Weights of a small mixture-of-experts language model, trained from scratch on English Wikipedia: 3359 steps.
Below are experts of layer 2 (counted from 0) of a mixture-of-experts language model. Rows are named router (the router's row for the expert), gate (a neuron's input weights, with its number), up (a neuron's input weights, with its number), down (a neuron's output weights, with its number) and show model dimensions 0-223. Each number is 128 + 24 x the weight over its row's rms, rounded and kept within 0 to 255. Numbers have three digits each.
After each expert's rows: "gets" lists some tokens that make up at least twice as much of what it gets as of all text; "comes before" lists some tokens at least twice as common just after its tokens as in all text. This comes from a sample of Wikipedia text that the model never trained on. Tokens count by the router's weight.

# expert 31
router:082082122118110133094101109113111135107145116140155103143136139148101150109144165102167147149106131143107157125113139118146087118117157147099137133123086140203191143110100086152134119148154149114139133115105140113083142141145100156169120136114139138088124164133152150145132153113119110150134123107154121161168084121155119138134130108114151156121158117139115185118135123136144183116139155140123093153123139155136142109101185121132127114192129159184159134141075122100115150110111152162130148121138154158162129115143126155123159083150152103133122142064130152151131141146129126148118104072147144139125120125140132141119170136105143073144159152122114102138141143134118148091091
gate0:111107097136118137112106126134098128081159144072151120119083102131127110117082118091097184113120154085079112139137121143148110152138138131072099098195139134152105119144121126137070159182130114101130147118138106126152106144143141151101131122108142110152122124124088149071077132132137116142177106132143115104132106091106162130109092154133106117152124128110077075116124099147138137114141119163138110080148128127147157125152098118154144108106129109153096159103114148112133120151155119134135158112076148093156154137142139082137096110120122121123144108113137083139116121103050109114137139118134147112145128119135132119119110140131132121131126171125124094183145156102156137124154
up0:135122169132123159121179120156146121171108118181118104147191165136127172162146156154114129149180120117172143151130149132125116162123109113198139160125112076114157116105140121132168105084129127121149126103134151107121116085131143130170115148129100123140145121151147117162167135138117157134135149109104120145091155145127128124136110112134116164083193119140137149130147130122154100130112133077116165166109154107105103144095136157126116178138156153112131107113149136156128155091078168118118094141147100153108104105116159171113138144117120163115112178172118143113154159140182157131107126159131094122109122119133112155124089148123110142127144114146106118123087134149126128119122
down0:130147127151154114125179092122108093154113171130138119124127165145141159113162078139106127112112149136110161119137137173086090098160116115118126121150167121121119130130149102107114138165102122112151151146174148123080102127121112105140106133169131137133129122087130115223169133108118116139134111122144150097123112168111140076154085094122160163151113131129159150126162106088112067128157064125113150132070101127070132121136095140137104099120151124100126136113112142135139129122116139137122122139103111130105133140136154165091088117134115130131126142125143147112131118155162109138173055139142169140143136093123108118123128127104116105138172101146155149097141134124117131118152
gate1:117104138143174107122120123114142130111129080106099148126132084127099114107139186103101160125154119160146131074099142122103104159163122151138089116122125119121138114128153103099157067132172135133150132143117141130146113139168094150144150136149147112125149137111157134132149156157101201146137093156161097111123141145139167111113196136103115154081124173124115119142134150103116090098165098155142126118142159157125170102131083118124154143146160143135146111136150116113097147143115141091120143137106139113123111138081126151125163110153108105156078112108143078156123133132135124150146111083162118121108155178126108151153159150116102112128167132087148132092142153141144144131158
up1:172151131120133093150170103125129135130136138119117115093138113105157131150150094101147086128125145120125097157168091140104134133119132088146127134137105146137141097119134165136113167116070084106123123103114159167167170110124143139095127095148109090166128174138094095141135112101147060110144136109081152147147128098122140114102095098151141095132133110166114133105127158125105169146171111124141118168101093130155100145153156118108090122146133151119084120152116125148088111119126153151145136108123123156165119121177137153152102082068153149121140122114120179109118139107157109152100142112110166137158113108129129152104138105153138131161081115135128131094097123088153094125129
down1:147130147098116128103135137142136123169119165164129100074147134145123126148149089128137158127176124128120113146130094117093122126158097115097080153098151154106114159149142183147122107128093129119144127160135112141092109079106122190128136120156128125164149168140129148136115175155127155101081156173141129146144128121165089152132177155172124148113108118122150150126151121129124123106123118150157106142166086127105146098094146138120131109100177105115070139090136152134099139110126122173106145167095127085132142082151149128137152137128147150142136141141085140148120122108140122127124167108109088089157154091148138118157148104111116111123105154127140160095115091110162133175118
gate2:118147106115115119113136143127154126149112106105114076122139140088117112152085137102152132120127145141125115134126089138113095127137104153120115116156148106143164088170131101142110111161077146130141117189120167147099129124163159100155163111148089131161144140101127098096119126111090088146131133132145174155129152136125104141144152120151135107133101117117148116130117166133143143070120082131112133133101132111135136144127174117181114085103088092094162133110123143089148077102162114095121128139126166154143165088127132138115122103111103169114165123138170135111135113118133143136135113094148124098095156114152118120123136121188063129107103106154072141126101155105160175117143
up2:157151106125104135123140124178170107126161093128118135152154134169132154136138126134099113120140128162117147128115118148130086136128102119104101102191143135164116126133182125131080131159139136115155118136107121134137146161080115107109178117131132099136106093144139123110122113110114096124125120105088086157119112118129161140107151130102092123161157110109130084127112098133118120132133154100169138125120157158135139118085089126100119129141111099133089157091116097154101145082157118140159132125110103121118120114091101148102160121155141114166164104136129111084121124130143077101124120185134144155139061113088150114112151134096138138118161070131199141127124086122141116174150
down2:116122132130136115146115102135094144105112120134124104106156100183138149129137144118161125132121110167090106132130079111135128162140105115105166180175138111112152110118137165117141142161152145118102143135120140098111141125112147080115112120102146159096133121093115149138122122123131105157155130121091172160120083191115134173109071163144193078151139120141117096154116119139161127131109140171107107149155156133140200128174102116149077145131138094121162117120129131098130119153117115115144137114139123154101151157150175147104117120154121119156133119097136160129124143158152132153127135142114139138179135117170124103124122118124150077124136128066164112116149164142077150131131
gets: "; ", "of ", "ed ", "ing ", "ated ", "used "
comes before: "the ", "to ", "by ", "in ", "that ", "as "

# expert 39
router:099144087146132079142112171084142150117155131139133129165080107140102135098138124126127122078123128134135120117088135091096123118083145129150102097116154108138105111058114087139080098125149133131108091152138171123106121137091131164105114156116125131128133154126085135114106128128162120139126133139138110167126132115134163123153083151124141139096132117148094091130141152186150134154124156108108110137125146078152142122094092127094151135162145152127135152058092166136118133159110136123148091144124104128132134143139123114148139160129140104102164114164127135125141169131104120123191108086137091150079117117109157144155132143143103170132151133135110116123185118119115102144181
gate0:154142113131148105183149138147145140162090100145150142101099127135146099152107113124132118092134141129120120119109117106115097132104142092114125096108151163158167107141139143125143128121153105150154149165133115149149106104127127102110089176114151124108118144117127097171108137147137097120098096180118134107108155107163136126131133164102128073131099122136153160120120087138105071105144122146126121115123130083090133112190174088105145127176157126124158109147131142127070152117161084106084108157104095113118127131108103148110120138165087119126079090148121131137168141120118124068145123160129095104123087130109087153119111122169134143117124157112118134082141117112157161146132
up0:141126173104117119067127134112134132128166132121098140129143135104141163154145107126120111140121129118130130168111112100108125147122095151107149120117124104128093126139113083120123137122134128168137052142127158133081113122138160133165123104158167145132149124119111147105136141191127187143126164120103172115129113150127098131124143101171167114128139099114135107161119133090097137146167117142122114153099139090148156103064096123175136172106132112133152178130114132160130095157098124107149100124129158104049126159149125110156143132101117094133151155110123119061114140126115152146099122120149143091162166109174162128126105134101111118175136119138110136157148142143134130147137
down0:113120138100135120150117143105120159122121149153158180115135126136128106161135111143087124117147111130092118120107157179148141110137144155093124147127109107116179139114116070174098100132137150118069064134134130163106134144140111139157132140143126122154115136127123144149078109136173131139161154105134136113089114129132082155125142104119143116123052125138068082161139110134142109134140135152103139102081117112118108147134127123175127130146156153131143129116118217143133132134109110126121140191129141133106136142094155118167155171109096139137160108111123121103136129113122119128109143169155151100172153091095170093099139128111146102134143125130172090134132139155124154121120
gate1:101115133120084102133104129157107149136140132130167086088111092173105163102124146132148126136135186124099151106115124142145133148126151101118133165147166104092083153138111115168155131134068119109107138104114107168098138110099128142111148123120153126106114097119120100175157101115116143090124089113127132121091137120089056168112160160120155090069145138152113173127153122089119120136122125098119125113098129140134159176095142114191106153129123067139171106140131136109121110117101130095160129119110098143128148136117121150091128147115113146118128130116148110149173161115117144122109182133111076145146154147101126100124114111120108113120140129136136138166145158101101125125112
up1:125114138124145170115122152105133146091142151147138155130112142074170124140122103112111147113122120104127145103186101168167120072148153118090101152140128128170126145151150086137105149145181115125156115148108120110128111138103114122130095134145162088133092130131125138140103117157168151187106106130145112117115139145126104095102129066150118163100122153139181124115096088137126121114131126126154115109148100153115110120126113138102122098089118116113124166117156103150166080146154119125122109134120118098112116136085096079138140130149171097167152147119137114128136153143123101130122124117127177127127068101089164128175152193091096164160150148126125144121138111137141115102141
down1:121116143117103134151139109129140115126111139123135115097079104080106168160146118136075102115159122122109120123149136147149157114145136137080142147104120115091135129139149105129122081152122147108175143131134136144098137082166116114100148127102135102132125100141123098101124109121136157124129110169093068145160080135141126171137147136140107188112172099106106137096141130137109110093132127130092108119140129128149099142140144089158090107127134108131138113162094153143116087122101091148180119129121150158118102175146100118101147168142116114136100123137145119104170156147081117124096143110126126169197166163140095131158108098157114138159115118094091147137092146180119142132118
gate2:134133111104133142120150118136147088133091127123098097148148120146118085100138111110142170111141120109100100144135195117130108168110139140098085138131128125130133158102127102104153128138125095090147120096146120097088110154139126122118134103152140190159154127095090143153130110138125109137147138107131127153102082108149117111156100122124151105137123153124163140157120106101123142164153124089118120120136154110167164122159158113150164140166087122092104088124099146109133166121139106139112158191140120106145128140148160140151108157120146132113119136113106135111163121118133176119120129122184090154146158159108132135147109128188127074096148116105083133159153131113091201091114
up2:086121126112110129143140155117119147138129108128134145138120080135101136115122081146165144099153128138075110115152165141132114135087149141094161118135149120143105114111133083131149122134147098127104157169113117104098126162141145148109140120153136162118130105121094114143122117125143157106203121120178175129088119116117116112133085111134139134132101103125149157140073112091121102145181161079143147164125124135107152113177121167135118122187108110095117088121099130114172101150123109141117148146113120106102159109120149117143093101134107135126096123153128124108109110115095169161115140144164175123137147185116124123072130099138094106096135115127130166179088121104144146145154
down2:156128148095135126125176116106138122142143132145117135131103124124127120104148113109147131131145140123133101166129184097132134118083149076131144140124128143171145177118109133096141153130149115110120128120153136100140156134182144181106116092134142131108135115184171065165109132152104181116151098125138103088143114109153118131161141149117143080099117187107155100148142140104094133173086122104130126148116138105133146106132174121062092140118104116097122148157110118161104126161156155082111162109147115126099120143132134109126110118112106117148132166069148167149138101103154146148130128125119133124102183188124150116108124163156142139127127159103128114113099156102121128128111
gets: "\n", " ", "0 ", ") ", "% ", "10 "
comes before: "| ", "|", "- ", "of ", "/ ", "m "

# expert 60
router:109130175084157108101144123113123186115121160107099103157140138123101122105108138151152131113196110140142132099086115105130169144110134153102203133138115135100139122153127079082137116111069138121116140124130145146127125150089184122164130153122124158101108124094137132132060103131131092161117096172108132128152083105101106096099123140102112126173130118136103144156145092158174124122138124106147121127118119134104125120138139148129165158114124139118149113152150118148101170110114149137135098133130153120095177146135132142147102149128096105112090143090127126112110132115150140145133120155070098118127132090115129163141114148117104144142093132138119067142114108164119087104108
gate0:148117141133165140181116105153126119133186129115174141121142123089111121157145071159116121071071123141118112126130155155152156136123146120110108142086147119116141116141108164144134131133146116117096127126139102149135090114080118128088122102191101121117095124121125113124175083167155132153097133134160143156113162148137148143095151112138183158119140116111066131108094118110128110127133114153128134116133162168163103114129111118176171136121133109116120094129130126144120087119110103104162105136097136112125117078143148107135112147120106117139176149127160117109078090114131108168149114101106103149108131122118128161122099157147130108164143126111118092117069155126139098168115
up0:123149138119104128126109135160122164137155132158098093114074126127171134105173101158128145093125177163103120157148120133117145151135151082079163131149083159155150140137155103136115125128138126132135111107093115156070128157117150123131084156133166108107142130070146115154129102112137170133132129143145137129127121110109120196120127100141105099109118101105134120141194112157093143135147107176167140130122138165097073132111132206112141153119129156122150114163141126153109083112136144113130134135145132137122116120126115143165113157138093118155099116147111123109156092127129096159179113119158118146150158110142166127172109103109092132123104129133112119132103149141113089107137
down0:117143104120101111129079141132139101135160121137127188186149135139059148150135155120096115106104134162161112071106143083129092097112119162120151143097121146137156165095095142156139130113135142111123152139104093147136160124136143097119182172153142128097090115136147118136135125127125141094133152099108143165135128169118109135108088119145159144127131146093115124127126073143155111071112142104114079159130099110081121102084115152131155126113112161092151139134134117135158104104126144125148116132138119123082125072117121148133111163131145155148133160099145142127119106147098099131133173144132110135107116163121124124099097144129109135139156125168141085081133156137170091153136
gate1:129144138114145099167149170136151112160139167123141153163190144147127144090109135087138146090128136149203110117113106144145139140159167126141151185127129138123109183137146134135112176109147151127128149122152143122111131093122134101125102163108133088168133149125150134136178110144150107180129108097131133184128132142144109139160121108150139172095156128130105116141106111143149139162113114104153143125141142170098163082145139118172130128155140117098124149135188145126101112133108142110121136085148143097137113100141127141161154116107100179136107111128137141184141120129142112081123108100115077109154133161140144163126138113122101154135089174149110110122104113147109137098125
up1:108098118164110147115105136113143147113124111097135107111087136129126125174152135143089123160136147104100138100116177114129089134136120157116085116127111158136131135126122126135102076129141127134128070149137127157143149157118114151141167114134127167089123105152077103109122117116127126084100189143124121099115107113123126135090114145129123107153099091133165152102158125108125125108124124118086109112124129123161101115092099158105144147153132095111096097136078118131163151146197128173114121097152097139129153132138113060138111146171162119093122131115106114085127101151140123178137128157128167197095127116099120114119105139095154114106184122100146137108140110132149094104131
down1:131083116112131096148105089092154138133106122145087124096146100139173090159146125173107151108144113099140105124127135161162143120153143056097157086116123134139116102139113141142131107085128116114110093115136112133121124143087085139143125090163153135153101149133105126111100118116104139121137157125153130112132123107098133097120140154130141106174089102134171111108130119097192134166145112137169100141140153066169090153138108144127176093128148127170115149144116144138110101130119140118116146119141119123121118151105147107125150085139205141144119083110159088155132145140115104128126130142146140111108116124139159149156149155153178158091130113141110108139135130127192136116158
gate2:091136121101116135160112095095103130160071137073145132164116108109147138101153108121121127104107099135089133089106178146129131066117125124073099098100152096117154137139116164123096075085160123130122131125129091149098138165127139170129132135117131132123110130160082080141144177101161179103147121162123130130117158118099123102104141149146173080108121145150139115103106130161089139131158152130165148145169144111127136094136109145109136151115112124102122139148135137148127153147115104154117137108114089120106110142154109104140127127127123111142148142094120144133107110113148119123131128127146189111159116082109138138120112127162052132107164110135115156130137157153147176123101
up2:160182067090136117116123123127092107123130088131121160098126145089104118152131171156100122120051096099142155129135110133156119148162104139125081122164155194154135094136119115152124165140096124119141113099071116109124117102168164108126106153095115110140145123147119121144120181118110130127137162150130171109107095136119106156120101090171162125169107131080111113155089180084152146142105098143136103139140110127122122118094140114118127118148133091146113137098112118132163095149150134119119149109126122184148154134141178135144165104150131109176145125155116098126105131132119154127132121142116109135123102092113119079101151126116137165129120142107148128114139117137127131127164
down2:170138148161133092086095129107159113137140103092137157125169119148124163106109158116133132162090130116140168089142127149108119111148135161174126135153081122111154143139174137173094110138095137147142195100108110142118090133083120113147123147079147145148153153146168127147125173113148151132072098157157128130128110084166146136112127146086162151118129128133148105170097140108163127071120145125139116158103096148117130107091138136104109130129102130087126162124131117116134123159086140160150185145161109138120151108109109137113145113097139086134094118134110139141097124126111153160128147119134137136124121153080095106095162132108148097083124119134087120132113107135113139121148
gets: "–", "– ", "s ", "his ", "their ", "ing "
comes before: "to ", "of ", "with ", "in ", "that ", "for "

# expert 55
router:136146154115146087129122140154155099119126088162148117089105151119088153129109133103126130157178149097106094097140145156146135105144150167139116160115085135132123131083136179085107156106093131091137091157107147132126113071163131167127104137167136149150144141161122166106146152122116142082142122122142145133137157109135130096146121137118142073120169189154137118109113099112105095124125133130136147140113132104103124121132103137174120180131139118166106125152110142131167148127077156130160101161119131091139133120167117104124111109084111142151153133084129167150114098123086161108121117124136087156150122128125153147144103114143155176107129130127092132080110131132177102116118
gate0:134109163158097169084115156147125116105102144119152129097147088143166146141130089147136130156136125088140107119147139135121152096105110172099097082171149141117151149180128149121095168155124114153167150163139143131114103167138144138156149109128133116153120093120134139136111121078146119118126151204136127092085106091106103096144149076154150128122108090115103122087108158097123139148164111173124086116093155139127132165103130112164123125105148105149100092142144111103133163127108145134086122137172119151151168089130121138128128130113091137130106113141161168126147108108132136107137134099118138142129091150133118084133114101121109131130142139113094155119177156142183129124135
up0:119128145096165150155082102172130120125102164129123126139159140136135136127142130140158115110144064082103094107115179095130138151135137118099129145178079154127110139149161150158121159135140144097168118133140155142102102158159144110131123105133102159137120127167113101128103111120151109164154095131114135101056094115142120135161172114122154130106142086123109172122126094109090141085122105112129085134113145179108129154133141116166169114182096079080123139125117135127171115104150128108132120108135170142109085091135120156130145132134065121125117132131129154128123142142114130119171093116116115133110125108165149130145131091119126125120128133121095107145127153149176131171127
down0:142125127138119112140147099132166131075089128117110134090147102129125117150106094206170169107145152157133106147155172105088125097129165137117097106139143121134102163117103128079142080173167131137128084086141125133127135124156146098158132153130109103125086144137102129133108133088112109117145100104095125069100117087117139108103148105119103132175125105128140106117116108126093115098127155094163114128155120124138136140189138121088126133144151124101170149122103153101103131135103112159103075137122137129137119165155122125118141098106154155107129132094116135169112129141142065147131108131134113131149111114114150118160103102083153106145125158091113159144125168115113103141100
gate1:137132124113073145091127131130117122119108113127115108101143141160136132133144115095121121183139126083154135116105158113141130155150119098063175157110140138086066111110143153090059135154141130137143130154132139087106125143108160130163088143141189146126151098117154127114128135096151128169144129123124157101129164094130116093168139146124177123124105109116147137122150104112108086108114131117182100153135112107158142090115135127143105158145101080106143197142113117087135142156141149106125131126138121138140166133154107139128102123124138085166114142103116134119161117160132162106157109120119133162136132156143136147169153112121131172158149166096082130099132108164148141131115
up1:123126108100135182133110099117113136188097124138131104127120153128116146144133162140111112155120137123144124136117170090130147142159140076087152161131126135108110175136177144150105149161163138160115113089105158104148152111129156127128104154136165140126082095142135128140115146124129141100149164111097130091161121102117124126158136149162148152156151086099127127132160118144117096107098135093186103100128118127160161111116127142159121130174071136118162169151141125106173146153128113106114081103134145105192172118115090182142141155093144150122094129153113121146133155164133131090135143101116106144126150143176129134144155142112123171135147103108118155142124121118162155138103
down1:128126161138092154118114136123108108124132119112151112118127124123100113104132149102117167136167170115140074091122174139142125164168122118098145101104122151117108124110155167094124138174125155121059101136123149087126116113106084150132115153139162134147135126149150154150163101145110138132082138109094109084166168129144132143124128184131189115148120116115176144127112179121108090161112122105128125120059110126136165132094108126120106144138117087119126149178125139101167131144170133138131096125193169149175138105168126159116113122102124112175121135144105133138121103130160127132117160138127137136143123111170151164141130133138143132140162156120084135097144132152140115153145
gate2:147171154172079121057165146143083118170131126161135108147139176123143119150114117108157090120143124149101175174155086135106137128106118080154145115102146109097139142119135167141136108127087114147173138111121100123129059163130131139117119112132150146098178126142180127138138121140142105136095144123121104159055149105144105131156118140117105148114150172136147150130107119071119120135150138166151165119132134087135125120134119140121154153099139120144067139153134091109109111156132142133142171105136136133093144112141123125161117117087123131149141124105161123128131120076131119108115066117144128139143167119113100123117106151120144142152138141129104138121096135160159094140129
up2:146096134096161159183095091159135128106167149126127153120118072159119148119093082152109142146137142104127110078143174141138120114140160143114112124142140132153148104135147122126130158098127102109084131116162115128105150098132090130144132143105133088154078133098091137094129130102124117138129111147117152106205073162117108119124129139112139119122151088110163111127165141141146152172146126108085085140116105134126125166122095103128118120158144129117160133086134124123162140097139166086133089128105127136136147075134136147103141126163115119100089160118080156106097132167155176128136158112140099124094105135152143144098134135113129156129137150127163113144171139095132151131160
down2:127091114102140199111159129142078090056182178111149118117122146151143120157146091120133149135118155121117140114159149158155098134135127142127118071156162092091127124138127140137156127143143169081082140110161081127133105126108107091118164112122145073136093106127145099106104117133112156144154149142109134099104098153108155103140111131141113128136146115132126133156154155155146155147123100122124109156150106132136172126094124131075133097129132165118175144105156114126157125145149111098131073106104138110101124085104104144100130144119131141144112141101151093115092106113140099095154136131104092124133136116134135129152121154101150090103134092170133162152146152111159137127141
gets: "5", "4", "6", "9", "7", "8"
comes before: ".", ",", "–", ", ", "-", "; "

# expert 2
router:086070139102145173098150144142117178098144194129106142127100123144137125100164140172141165118129114115111114152088111101124106171111174134088166145141161140131127113112135106132146115121122149111092138140116092127092125148110132160142109084091141123105121116128149155098075149133106082154171101136153115135144110102133127112122119140149106097146166156105091159144137089158122140097098086099139149106128124134113143116141149166080099110150117145149129117134114138135121175133136160138155151146127174134139117153114125173109135112142144070083136124116137083136174114108122132132121151158104122133157165106118123120106137139086125116100101132158104078139100111106168136114110
gate0:118117080172114113134153165134121125155155124141114110132117155095138088113139137114155143163136109125139101159139183126181127091126092160168134148104116147113101073080087146106158112149142131144098133105181073151151115113127147090144134174120149112121126123122145122097128093140134130134133116150098126127123133092143108159134118086080156164131110132104107144112104103149142112151175149116097142110137169136132133166146098095143117147125130085123129124080147077097162123080142139114161143101131133142123119110124119151124117125176145114137152105120151111172152112112162139118116125164096146141164083121098123113136130099095148124081120142111079152167123095124117105158147
up0:094133105135147132165143120154160126118152168134101091096119132131127074118121115113135124122126123152135103098159136122128123142074108095126107142132117136101083170146104126125114140119114116091129133121173126133084144135137161169104150131128152114133131061090079110197146084150169124108105105125171156177131089139090131120114134165099151121159133085128151092139124103115106117099152140123168114100103110148140165092109154121129141148144113168119136140175153087153094083122164129106132128165141167092093116132117153141115071112115103138112108107119147140100071132127112142110124128134117114114123152108139138115121160126108130135165098069096116122112125099120148145127143
down0:136114122113166150151114097119114121120147136190104129112087124108129109116123146136124117150121106107124160097136130109186167155116125102111141135111085112130136105108109141109113153105102140120108160120135127176127149100177116081094133106170142125139120140158152138133176124179098158100123146149131118146128097150123113144105088130155128139168123117115087196128166110131117138124150141172114108083098106154107106099147116129152147116117096141147180094123115150112129127163110126104133133122131103112102122130139151141116086098152138115118109113174131109117114178125126197107186174180103109106147081100108133100094148131122158092103133093146132132156094107129121151125142
gate1:123108118147152110165111144094178134150132109126121144131131148119124108154122133135126131130113091130170091127205160122124125108110137084119176176095133154157097131111093109157140102110119138110106112121119101095141183113143137131128110176091127109154153082162115139118156147107149158100123145120145146135128119138140147124115121095111138136162114106131087150160115119112129126180155144166153146123139102115119187147142131131148127125089131124118130139095054174131161135139151147132125123089162144124094131101098125082139111139065099153117160164115102092115143125151157108138104106168095146111156102101123146096139174111125115140104105149133096142127120107135089151167141
up1:122131134104178106157093107105130131119145116113123124123166121126114115088093174152122148125082116121116122074127139088145119123111121141138092131125099151141160105117115065164117121135131126155120097151156134170140164155153116130088157166131126099111113085124124102130168134116115127144132114150168135083157099150159128181127120123132145140157065099082092110159109134131153136152143117149106125139139128104154140104155117120147102138108143160101126127097099107110180128129153129099131101095146134135141135065114130176164149118087116142154176171106109116137104121157173120115110107151127122176144100146125118102171135114117139110101095150111098112153101124093112114169155
down1:163127103094121144107132171129093163099123111168147176140174128146161147147112132113075115177154107134097147124125145116122139143125121107184126128128154154118098113134098113122124085130124155112161071118116126121151112133135151112131106145138152134107101152128099099175137132122126117159151153154158129181094152106163147134138122148168116131156092104153110138150146130119114138093140117122126145138111142107056149145127094146086130101125184108131142058137118095083105087148129128125119161124107100114147115144091138126112158125102127110114141127146094044143159102143139115110122127157139081107138159137127087146092151165128111153116115115138144099123108140123114136122163
gate2:142093148129139139094137088135148156117111134080155131059127090125124150096175178142125115128095131095170109109075122108126125116146157110121159075123128171107148131107110118148169127105125125156119141101129157095119168130112107148125186158135127099146113145102114116157096140136100155114102155107128142117179167112121115109082152158159162123111121121146092135134140092104081125139115122174105130101090134111094115100137152127107135165136145166132095094173109158116135151172152152071133100112108123125123100102111123125125117120136146112098119115108096124124152131146113121159164121127135104083135149127102157097150144109140127134088179112107093130123108148131163109114127
up2:153069138124176124094114103138117151135124125116117133059148122111146115094168130133113125119123138094118074131083061101084121141116158116116156111125116171120157149108156101144132158115138142137115118118133146120140130106123168161173125155100093088139123087139135134121122121140107154159091100134146173113123136126153142171126136183164176147113148107115132139136122109132122110111111145152110127086112136090123128117149165114139132119080162136155109098113101152151122119160091122060118123114130145092102097121110128099108140095121103112093116118141164148157121150173123157160145097106160113089109110137123163116110125110120113150146138169097108150110150129080157112112101
down2:145100167090137138111179086145111125132109129123082114119131159110147136124174183142184133119143152088095096144113130111156173086111149108098102125153139120137106115156127157124111148136102135098134132170103159121151165115124104111137081111125126091143122148102134107124139132116151142166137098077113139137125136171123126171129136130134135122120075132147110141119116148154219108124117162143115163086104114103126098143109123101167175091126147124127116115130126158131120120093132090113140104177138147130105101119114117146174118130138130118137077124145131145149111131189117093136156137156121099117099157110142175127118122081145091112128130137148121102146134112148171104116147
gets: "of ", "ing ", "ed ", "for ", "from ", "in "
comes before: "the ", "to ", "by ", "a ", "in ", "with "

# expert 34
router:108109123154106119095152130168113128099136091159152090110109086110098169118113171157084101160126090120111172136151137101156138121147121133118139112121106122154120083115160160154088147153137116082135136133143093098153082158089172133087089155116129128148162147162093100144153125140136141178120153128095099148110148129138095120122155109121099159155123147076144108130114169087133093121156146143123121115141140099123118098123158091112135134132114098138081098166148153119166136145139159138142121130159121109159103162144116114154136132105135117140099136121133164140107099129090101144178114091150137166178137105166121117132087159112123157142175140139108124124142135143117113120094
gate0:133154089111143106166136148118182130107085148117132137129099063163130122164076133158142128157103086123105125101134103140122099135093154105154145096108117102119163141123150152118150097095130147131132093159131162127158145121123124149117099107109139147091121103143130131118129168123165139084171172138130145137127157121124145115148176137046150116087106144118112086096140121120114117110153165130132113100090150084136135143135119098135139142096146171133147123136145106132148175108118129109161112142103167114144105141156151123124158137123137122073127103082120122117122142144141098136099116090108157121106134087143150153135083100117100097126122163089120144117138155122113102160171
up0:110150116154118117147113141130165173114104128157113138117152078138137121113119138163163120150106098134110126130136103129114140155116186112123140111110136153124138134131178159123129073107136185101149107161129134125131150135108164135134086093090133123102140094134151108113139121138166145058192176156116129103156155119140116087157178125075143117124136116062120100115125117089115100135132145099174142108135185134095134143123134125143139123071146153107139086136146080154158147100138083094160137136098139129101099145122168100109143123143124077086143132114137129111127115152125128136116119127148121112118130143136160146108118069108130116091120133125112154144148119119119117124096
down0:112165121113109098081100120133105137129110153182111102117139157137118143153085125134099124107156107119103153117145136143157125136115141131133144148091101048176144129100129121112138135082114130064121111156134117136105128128143130151142130158089127139069117102136140136084186173100160089124112147136141141109132137125173116143110164160116103150172171116092167093078113120140141132114139145168140104157115131136126125076163131073163153100139123107094115097128123115133148123124137171106138126122098137122111105134150143126095079098122167144120165172100152107151134145143097127137150143117097141154148126116124115129147115115136086142090150133151101133125122121119073125134121
gate1:164161113124159120116160096131137168123081130074102128168143101141149144146139157166110131124110094136136111107135082110128144127122152104110118101138122127107159140139158117140138151066128121163129145138143125091151115129043088129119104128107131108144151154159150151127168136144145131114150114106118145122154148130144083114124130097134148126086157175104107124174135115049091152112099127126092125069150154124135150173148095083076154116086150141147124130140131117128158143110113091154145094089124144172149176149109102154105116122127096108116127185120128117146132130134136114114151125087124118108141117120113156137151104135143122108162124114134090128119120137137141109113094
up1:136141118124139142126109168142140090116143105157144084082137170158159105087134130110133110128100112127119139188122159120105154110126104120171131163146143113121136147128096156140131110164110130117081115126097137174139168144166134142142118101153121165121123111143139101132099140140087100127156163129104122165093104173083152118131155135164125149121159117096133123141150115153180110124133136123160148138107155166169116092080150170168142123099127138131130165126134124138150098139157140085115166131130107105112102092151153112170128186135100121114094118154122096103172150157111139164105140144170084156120111128153127139125121151084148134104141157106170112106114134135103156101110
down1:131146102093121134126132143139118182127114159142129153130134115134113130157136131110106113107179179112103146139126132105134130122147132108108132100097141143091117133128153146101091177131108137144134182129155124154158109080099090111093158142161127117177121133143158138109115130100155113134145118146132167137128134131115136161140095116127105165121160097135109122174109145072117104148106084122139126119142127185133138158117131112168103103127162099150103123134147119076088109168159084112107085161119179126113182133117107132128134113074096093123094136092133100087159106115106134148164142115163130156130086121133098173134096138138112136168102096137124111151099133106109109158111
gate2:161141125116093117122116151129103130113116102142106127158141142124151119116121146083127106095139149175137085133098136116138091139145111137107094109105167137115157127111116121113135097104123148166064113113078150105119149107141115161159136082123149103150115150112109146121092135123080111095108094098120133115110109152149140171113100152107125166101144147136167123144161151107091156148077131117126126132102100112080172109120140132108151125107094122124099121095141130139123108097163093141152139165109108092088114150138135123137145111166135125121087138069115097124158133096150156134091131151137136112094118105124101121118151206116111099149140118136096204155117132127134144110171
up2:073135100111054093148130074161126122112117105135118107096101097118153141125145164122111108137122144126135187123143112142161163130144133136112140098125102114190172081124141126129142140146132129096171098166101087118105076147127129123116105131118130126123105116116100138117137153133094111143151155133125119083078142132106106160101152097140123133133168144116107103132130127146114120137151124126149085131082132121108147043167154077111107123104117137133113073126089138129119153165165160123154142084154139161146124151124137155112148140088131111100092127143165107120091122114099102127146132147134114152102139114121117146122090171115127118104150091133117144121166115124150140133108
down2:182124099125149106171067178129160138121120121127164128102117122100143123105135119129158121118137143165146153123099093127133093150107156151118124152136092139132087112145118168112154070132102131165108156146080136118114191142146126135118113125151167133130106142140161121123151099096151121127161125147164137101187124090134134131111151162148120176124147134141132164139141101135148159130098105134162132099160124147137111143130107175117143142116130143069184149094172115143078077105163106099119133135130175109114170108123111129139107130176153149074122100094110125135135138150157150114087098130121103125143117117136173112118117118115138151146143117088139131135139131118126154128153
gets: "201", "200", " ", "199", "202", "198"
comes before: "0", "5", "9", "6", "8", "4"